{"n_experts": 24, "d_expert": 144, "router_score": "sigmoid", "balance_loss": 0.00259, "lr_router": 0.000403, "n_kv_head": 1, "head_dim": 64, "positions": "rope", "init": "trunc", "optimizer": "soap_variant", "lr_head": 0.00729, "schedule": "wsd", "decay_fraction": 0.856, "decay_shape": "linear", "steps": 4416}
Below are experts of layer 4 (counted from 0) of a mixture-of-experts language model. Rows are named router (the router's row for the expert), down (a neuron's output weights, with its number) and show model dimensions 128-255. Each number is 128 + 32 x the weight over its row's rms, rounded and kept within 0 to 255. Numbers have three digits each.
Before each expert's rows: a language model's description of what the expert responds to. This comes from a sample of Wikipedia text that the model never trained on.

# expert 10
It responds to: Starts of everyday nouns for places, trades and objects, often before a plural or -ing suffix, e.g. farm, bank, forest, teacher, sm-ock-s.
router:098125065139145148162108135101149132142159121141112122137093136104055142119092059108126135150094092113127082133097118111150130061167110131123114089106140171142122154168155128117141138144095120182162126141095161019162173167131134134170086167113139139102141110184129103089152093085094164075170108177148116093079099092128196191126155077144181072109083120163114124102144170152117144154211
down0:112143122142146102151155156101198104089142133139086124104133096169110085176156154124100156109156080134116148043110191177114100118125090110171090164082084109058186148108052175137131170172061119121109071171124121133172128134156085173115155118154112090103103071119111099112140098093117056118094092142092178159080130127205174143105159149110107180166148126125105125143124150150131110140155
down1:110089144124138118145110132170106081076156117171200137143177097119110097089098083133124106140076173116075128163091152161191149132135052159128138121153107141103186102106188151151114135196094148152118121148151147179126108130145158096106136135142179135166108106157147138111130129103135103126121107126132143112173164112133124145116163130068092081146083127173119172151087159160103145145131
down2:127136140099141166101163083096167161098064105070126131159098086203138123111173182136158167130095131084095169164156166155156135131155147171134149155101128143162159154129117133121059157114157103145103114127094135157125104134084091151127158175105125140094099152100134121128097160113129088155108158087088124166171133138091182190138159120076163120189122178127166082124095115155232111097123
down3:145124180129147067084114163109122109159144145144132110061107117104158174117165118113112115114068100124170146141119170115124174125080125056099084124173128093035123106183169186078122197153187074166125074156146158113174130099161148089195099101142177150117205126124112180133057052155134161129169172100142169189128123137155118068125128145124160147183161171158138073154118112146092068122143
down4:115113168171145126121109050182173152121122179062119183176084119160098095146087128093136117111136129107132130119120100194095105145128174141190118173147138133112145125087130104142133154142124135151171128114146135080119150127145097111146121169175183141108147191147120154219129157177118080163074097077079172211136110158124107115111169121101161062183094109128132138121051169088152172095105
down5:147151156116156117103125122114089137107114151107158100204161148171102102128114088131093158131078178182111100120171070154151137100174134104173130198100114110093169096126046111112127087117124192114172129188157147113165111101102172113058129149134167086137105114131123132117124121148168096076128157167082165174146103149159080098143067128128140102141106144167162104128156157128135156091084
down6:135061139094101105139167093129137118185190106157125119177134065118134077153123160117165157095068114110129182094061131114114127165101133122151076124123197128110130122141106134149118126150119130098093175108149123086137154158081062140108122177076110128151110173143090174148134122146136115100121160170101099140065105160167094096156178107114115168088142099122142073129154107087102098100124
down7:152116039144103167125099124149176120163103084142090095099158142167100151082124140155129037117119129128053108141168145061165095119160200135142149147180156117130146122076072118154118163063132107119156120090127120147109075151192127188113134166158114149142138060226151133140151169151084132180110126127126096180128066138137124134133131132130145153166119129114196189142145139115116138162131
down8:073163113136163075124197067111138137140108149110116104110108185150053119152138070141195158129122134139128092101106179088129146104140170121155096103163149132102121127166061079141090183155085125131142130073160151105102119107098105120104184103144136088112109122144130133118123117052118164154079131152115095114119170115162104113175118155102145133130168174131097136132090069122124091106089
down9:130139133148122126131139168074125170090155102153125160086184134076137159105171156129087147098121140126105190155187139144156077163099159121107135147140123147142134096081092172168069195103100077156124134091137118165140091099148110131171144158178120179099129120152056162117122137073120139213122072134095076072146053131176091139152152121097081119184155143157138221089146138166127059132087
down10:171117167106087192103084109132112123063134097139152070073109139140131171137186092121120080084134096160172155106146152194126134110133146164151131127153077097146210154147142181111156137134109110150157139174097126133103137130107067062152167065098152132156156147173078165159183125134136103107156195125049139122156101110118124073129069176127134112162149109107140121119094129144165139116101
down11:091125125148097131082116062158118110136087185137077126103187097126107088153103160083080103139159094177146126116115098126093086117176169156100096094142164077120190176142103107135155095132096093097130121100090073055141042165136147136070104151111126145125135076164079183121185166083092092053150097156162101087141181148160172106078152101173153096104116079136138134161111163102143107139214
down12:107116095150140164114146151185114137076176157093121103168118219158127156132119147126152118197127184145117089101173136162134103134164150129131111124123126140114117105114094124098077104091088148189163133107071097161110114152093116097168104037089111140116152104098115161135167138110127067133138171136095134112155137125093135150177159192076120148119098120135105129061186107095149127148138
down13:175154118157128135120137114148179123098076111045122171119120115117076062106127102134085107119152143130118152160139148079083164145163085165137118159170104174152091115105137153115106109109147151102098053178189114124134152189112140159144074085130149174120129170136105187157129136130075120069143163123115089153125166164154136168074140151111135117107184180101136137154069108086113130168064
down14:111073178132109140055094185095113149190091137116134107131147105110156112148117133137116119146170108110138154169148067095135139157142140131188141146159121149118082117170182128080052163175122063132100168156164103136139097094094140143093108102173055156106134122168156071149139128141126151168131116144129083111182160119108167112162102085138145133157134140146172095113087119103141113076114
down15:160129096067135196113105156136148109098126131105103159121082128108132142082128124200080085097103086066120110109128153108163066200103161139086164133116116138129161131122100226183107159117064101169143134160133131111101126166141108089149093145096076143146117124142151130037097077104137147128106151139136173117164132155164115125183156154129173095061181148151090130109046152088169093089119

# expert 6
It responds to: Measurement units, percentages, numbers and census wording in specification or demographic text, e.g. km, kg, %, population, per capita.
router:070107088125127147162089154118142130098112116134132138166089110081070194140157110159148186118094056148122104145113070140152146083155145115151124113114125090152164113120155143091153130146119105161217131171110136084179176181124171153174142130063154176120115152166152107150135094143136174122157071176119136107119121151154188173084121104110166138160095108095095096146114122170064121179176
down0:107185087143153136087120089107134150120096135129086183156156153133119131146121163125163084120127115197086087135104082132186158152124132165080163113144156103109117146145125122123117145100142157132158107153161129136154158133183078117087134114156115144139108131168131084117151156164182139049171104163146153171182084077122147094115077177149147105183183159131131146181122197139106120151154
down1:045122122108155174106219159124148133109102186118117139161127093149119112116130113127120131110133139159114057151138127116155162090118124118121055131088137041102139117188111159172131082093111111092052165172092074131181108162190200152153129088115133133096100088170142188123175169184143190095179129157095119154128190128126115080154128162144121087145148133114092117105109165125095077198098
down2:164116089200106148146196081120128123110162156121118099157085172177152152136069145119086093120177131158150213123140105099090125162122113147162110171165108133100120114067096097160054173074122119143096153156127137133145131153118158123192110151148116079161120130142137082154159146096085175146135087129128155129087090096168117134146131138098160167106161165089153125158169190062173126159082
down3:160124126150125175115096084135076117140083131080119126146114190113141135126122123132126129156135118175044131104093116065125141113160130157114128104161169181127213136198113134202086130167096098147144105157117096088151104091111103157156115163114174122159144103093108194106115140148060115132123117071118129091168104076186057125136082149092153149115124132119121107123142146121202094110119
down4:129097133127076112091158097129160138132151122168089158177112143171083151104186083079157114112144120110086096160190166123101086194148118103115158149129121163074073229081084131151097134098133101152111094144114152106147118144083097113128126161088031134123125096104077117144116174111154114146155145096125098118137158129162101076121121155114150125092175136106093114126145142107139129133143
down5:098137119090133177158213142169099120142159088095180125104185122155104097152112077128127057102112131078135180109143121116137178093155093054157133139183066222132102141139163093116100133193100166120101079090163163118129157138166138112124165123148099114040107093126136074152167161170132160141115147159154118113124174111103145120146106109132110141169123125125090119133116086125123120196149
down6:120113039193165098087129124103113070094127121106144121111090130097172128160150137113167160185138200137141140126091055144188110096137125113146093131086107117175156155185121108110149095076141099155113136051132105105080123121097146125192082094119110066131113171087159097113141113081112130134086130172102104114134117107130123122120087118153064157073139125130136061127170100133130085150115
down7:104153202158189107146145160090124110144096144082181168088133112136144149147123082113123129124083176107081120157071076114178111159137112102100129155084183175071136128134154108130083126202138117132118143148177110157165113111150122091104162091122162132115164176136195106170114116105128083149081122136156168139109156075078074158127112110097128155133101038139133109039081139112115117106188
down8:094134148137141121117102109152093073172132110128110136122075116101182127145105090140105102183129155119166104145127120143110097143137154097162153135115133124122099085114137055095101145079148150120121155134083160116199067148195113148128151084135130040117134060134132105069111087151124151085138157180141196143154181111126132080102127118144100199176139154093089101175183122135110115132081
down9:101114145109169153113170114121100164169143090181091130084155159167116128182157066084132070112156104107150123056088109145128149128104075119089060054142150125125138112144064128166194096128129175142108141072199150183172163161083109157145145158109127190125065165116085145109116136150082106064081089118102140130126134161141152142057122130165104130217144111115134161187172181127137115172093
down10:092107128172129111132125133129113101168125142117095102141090103148166159129081111090109129087147160111152155095123155102159087152141140125149139164159142108176102128153188075115136183109110084095178143111094130168167164115098128127162169157168118124116113087150156136150117104164164132136113105142142112157183129161080160097127158138106162121179154105045106151147100150139099173110088
down11:094144129121155064186155115225086167125085129152195150144093192142132130050102122120195157153201152125135127087100131107141066126113133123119151145135118097119211200097125130118100134127181202177121133144074173121157116101114137123114066155085090149092103134165096170118168125125118154115186150157119151161151117119114118113140188122152106138099158161183118172137116135124163175124145
down12:114086094132099125156083119061127145185133062093168144074136129137111101135142153142070131126122101145127142126194108149177123095167151075131165095122120104118129134147110149102096151145110151052148179128080186092167127143139122109117123110109077171145108061139121168153155124138147175174151121065153177137104137122164103157094165165149200154118069134108169152088136123123139069174098
down13:141145136112115117087161115101147043102099123176086174069150133099125091130148062092152103105136159161140077166089196127166144100094059115111144113057165135113125102129162151074134095111170136151098071090048132161148154138173115223176145144144197121141126146117117129127174147128204156146159098088118102093118111167065146165077107062157097162117233112139110143099140147102106085126116
down14:114126117089108111117096110109130102155151065127113138105135132084125164143156147135141172097103143124155105116161126146154090147141159141162090171114112112128102127192032103168121206129133122071067164120076147151102081144115136139168089096163168118137093121144160088114120074111081104078124118126182133152094143188159134099058111090088167076100102109143170089098177067084160152068121
down15:112149148159154149117158130151118119123146134140169137121131142134075093187164144135097103111082113133161072090055151142118163073087104161059139120078046151118137052111086118090148139090150107125061173157105141138132107097230122129120098096153112082071075103107135128128183145080178163136110156133134116163167139130134121107150139185128077155119100159188178089195145122136112151127127

# expert 1
It responds to: Word-piece endings inside foreign proper names and place names, such as the s in Buenos Aires, Palomar, Arakanese.
router:129124117152131109133127162065145112136129179143143168134136129153098154062090114147082179134109109135124094158105114136158146096126158157128093064129109152151124162102140143115134160056078087125152105128113159087194151116149144158122151044121090116076108136142114133101083109126110112109103127182129107132058140115080090102061130105030140117175081116176139201121132137154119155163129
down0:116130124121161140156141107089130110057096136072086157101157137122146128152136088148080166058171135174088152142116104092143160092136122116100107098116155127122127089112172067137137047107125171126138138158116182150151089204124105060148165169129060165135068147141166107156094161123053106061125181104076165132122159141094140113126107116165148098114115186146169099128114101192185128126151
down1:105131155112126190123152098090131192139126160173167115131102155121156177089141182108088204111141143165100159145134181146140122154109070142097116118094096129195077137087102162136126180137154128170137120078178101107144165161147109130174157072160118132133112138034171114108113135101121161129115146098154046087072048133150104122182112122124140139123150115097130186069082074153123079125098
down2:119182158090150169067097134096118174135149097156154137154128113143119189102103131159115131071092113124163168098116097136146139178125091130126127126129225098131122166147098164144154095134102186166143147125083156234152117159125161085077108129115098141140137142160148096091149116117075059113103135139143102122124137101165114109123160160156138064092146198096101150132114106136196071106095
down3:158115111116141153141090174126139085085134177069083125214097125137111166092158151119142118055037163150164140135127124193063166153159165106109125168114124155121124106103115135153140154159078129195165174122173118106123119133122105142142126148134107157197149123096101113163171134142107192146133180102113186139151132070090185141130086155165084181040083155075074161158149144064130165120101
down4:183123149161176117134117142181097104135101138141125138090158101138124111130138167186152105130078083114111151136148086155133149159119072094210109171119179184184106158096122075082070136212117109125134133145119116127094095121139141134099176073136101156177135102115138137176169181135089133136153109153100171103116147135153144145061135172127129153190119133085090114151116093150127174188144
down5:068084151122040137159175152130167151107162149124128151133120173157112112144137183091066122079101140104077167101100206091079179105203163131211137118189135146124175165119148100162147129132116091104094146105117110147117183130158132129121139106133085136130151125104149166099109078116125135145176120143090155118109173134171078135144152085158130114122141112109139162111101112163118118106122
down6:135088174137180114143114178169107126069119152182132116118197122091119111143119171126179187116073179147145152122133055091182134084088120120119062140139107131126148146035153171185143189133112139101119156092129164135117132163120099077119115147066102164097113098082151092169091091115136120162132131089120066123155154137108143134117150136102105144131114133104121117123105071135105112138137
down7:132098135140119173054081121110166129084193121141115086139142146141107126103127149106077141077155107161150089115138106112127137163152143119210109124157154093170125160110112060162151116129154116155098169142109153120107128136182134154134159170095090130167086111183126155135192129138101148149173131118130121098075078156076087123106128134159112137137125093130161127161176201148111111162163
down8:070135130225201170116155121113131090136170159120143115130112169105160115120075120152158095118151126095149100138178132197087147126096070105120147154117108151172073126138130077097110119156136092120160135134132143124127160106128199125106160054171130086148087078144124180141175088129204145131151145080131152127110181128149145106108133102170126188127163132135139048171056119056110104179160
down9:153146103142145091140108215170139092138148124136145136132173151137121163144126158105074107146113186093128110179167090112123150157166127111122146148116113130134093064144184155127126075123160101134093173215110115132161112159119152101119114160133111172187134120144117197113115087086177103154171148190096136086085132166155092149122109156128185086130170126185132103175185150129134206163174
down10:103096113146155171146130159124094179063158071067139130118137118157124139130161135106136126142105167094092134080177102153117144084107129094135098147111183126138123109154139156120129178182111092102147075106167133111155149080129157152176132112099144142170069146131111161073164095134110079120174157158094088173146145131199129154064125128175219105092098058140136097165184097202165127159133
down11:121186111125130188159120097100151155165130149128083116131171138102137100117151144123177182168177138136137131096109149116092066104115072067095075152102119092149135095128149071157107090123078113145074130090113132156228131117147087107085071149141136151150090122149202094119133190175133119158143090189149113144138112141121104146177113176128129147115135126087116062126189104101131174125164
down12:160149100093114188161146141101093175163091050174144109125134116133172108142140076156111092132140103173084130099122107107091164043148136124164104101149115126071147146101107129133142115120102133163114135140078147095103143160146134171122124123115127120129160145075154083164189155042175137102098099135103103102077143121103049179149141135161085127104160196182116187162162173123136072079135
down13:166094139103077113092085077124115109163161115112140135131116148176138075121136156139108131095114128162142169169103167122165078139147173092121140136139134153149108185132120156156144147085177090135103167102110192147111142130141148150141138103091167148115160123184113092164106148065109063165151163186122112131091147150091186139136149202135144140174115124164160117126159094133162053062179
down14:131102123099118116159140129090116159121102168118144133107148119112139172127140159071151089128117111150091146084072104123110122153169149100151123109120144049123140195114118151137174098125089127100085160147099101089115124174109125163079125073131127090133160152122142138130104042126128100196102130156136152176068146149164174148115180119085159115140096123098152184132142125128114167115128
down15:137066169207100135104173152093203102141111136133103139148130128172149136110085146157124135143096116120103138105194154157126128083138095175145092135147055138139085150153114145147151156123142096123087112164111149115167073152164169141162121115143171168195143122138086153103109181175144134123118146156149175142141183180112114158057128159143157185140239096205154185102142103147163089109118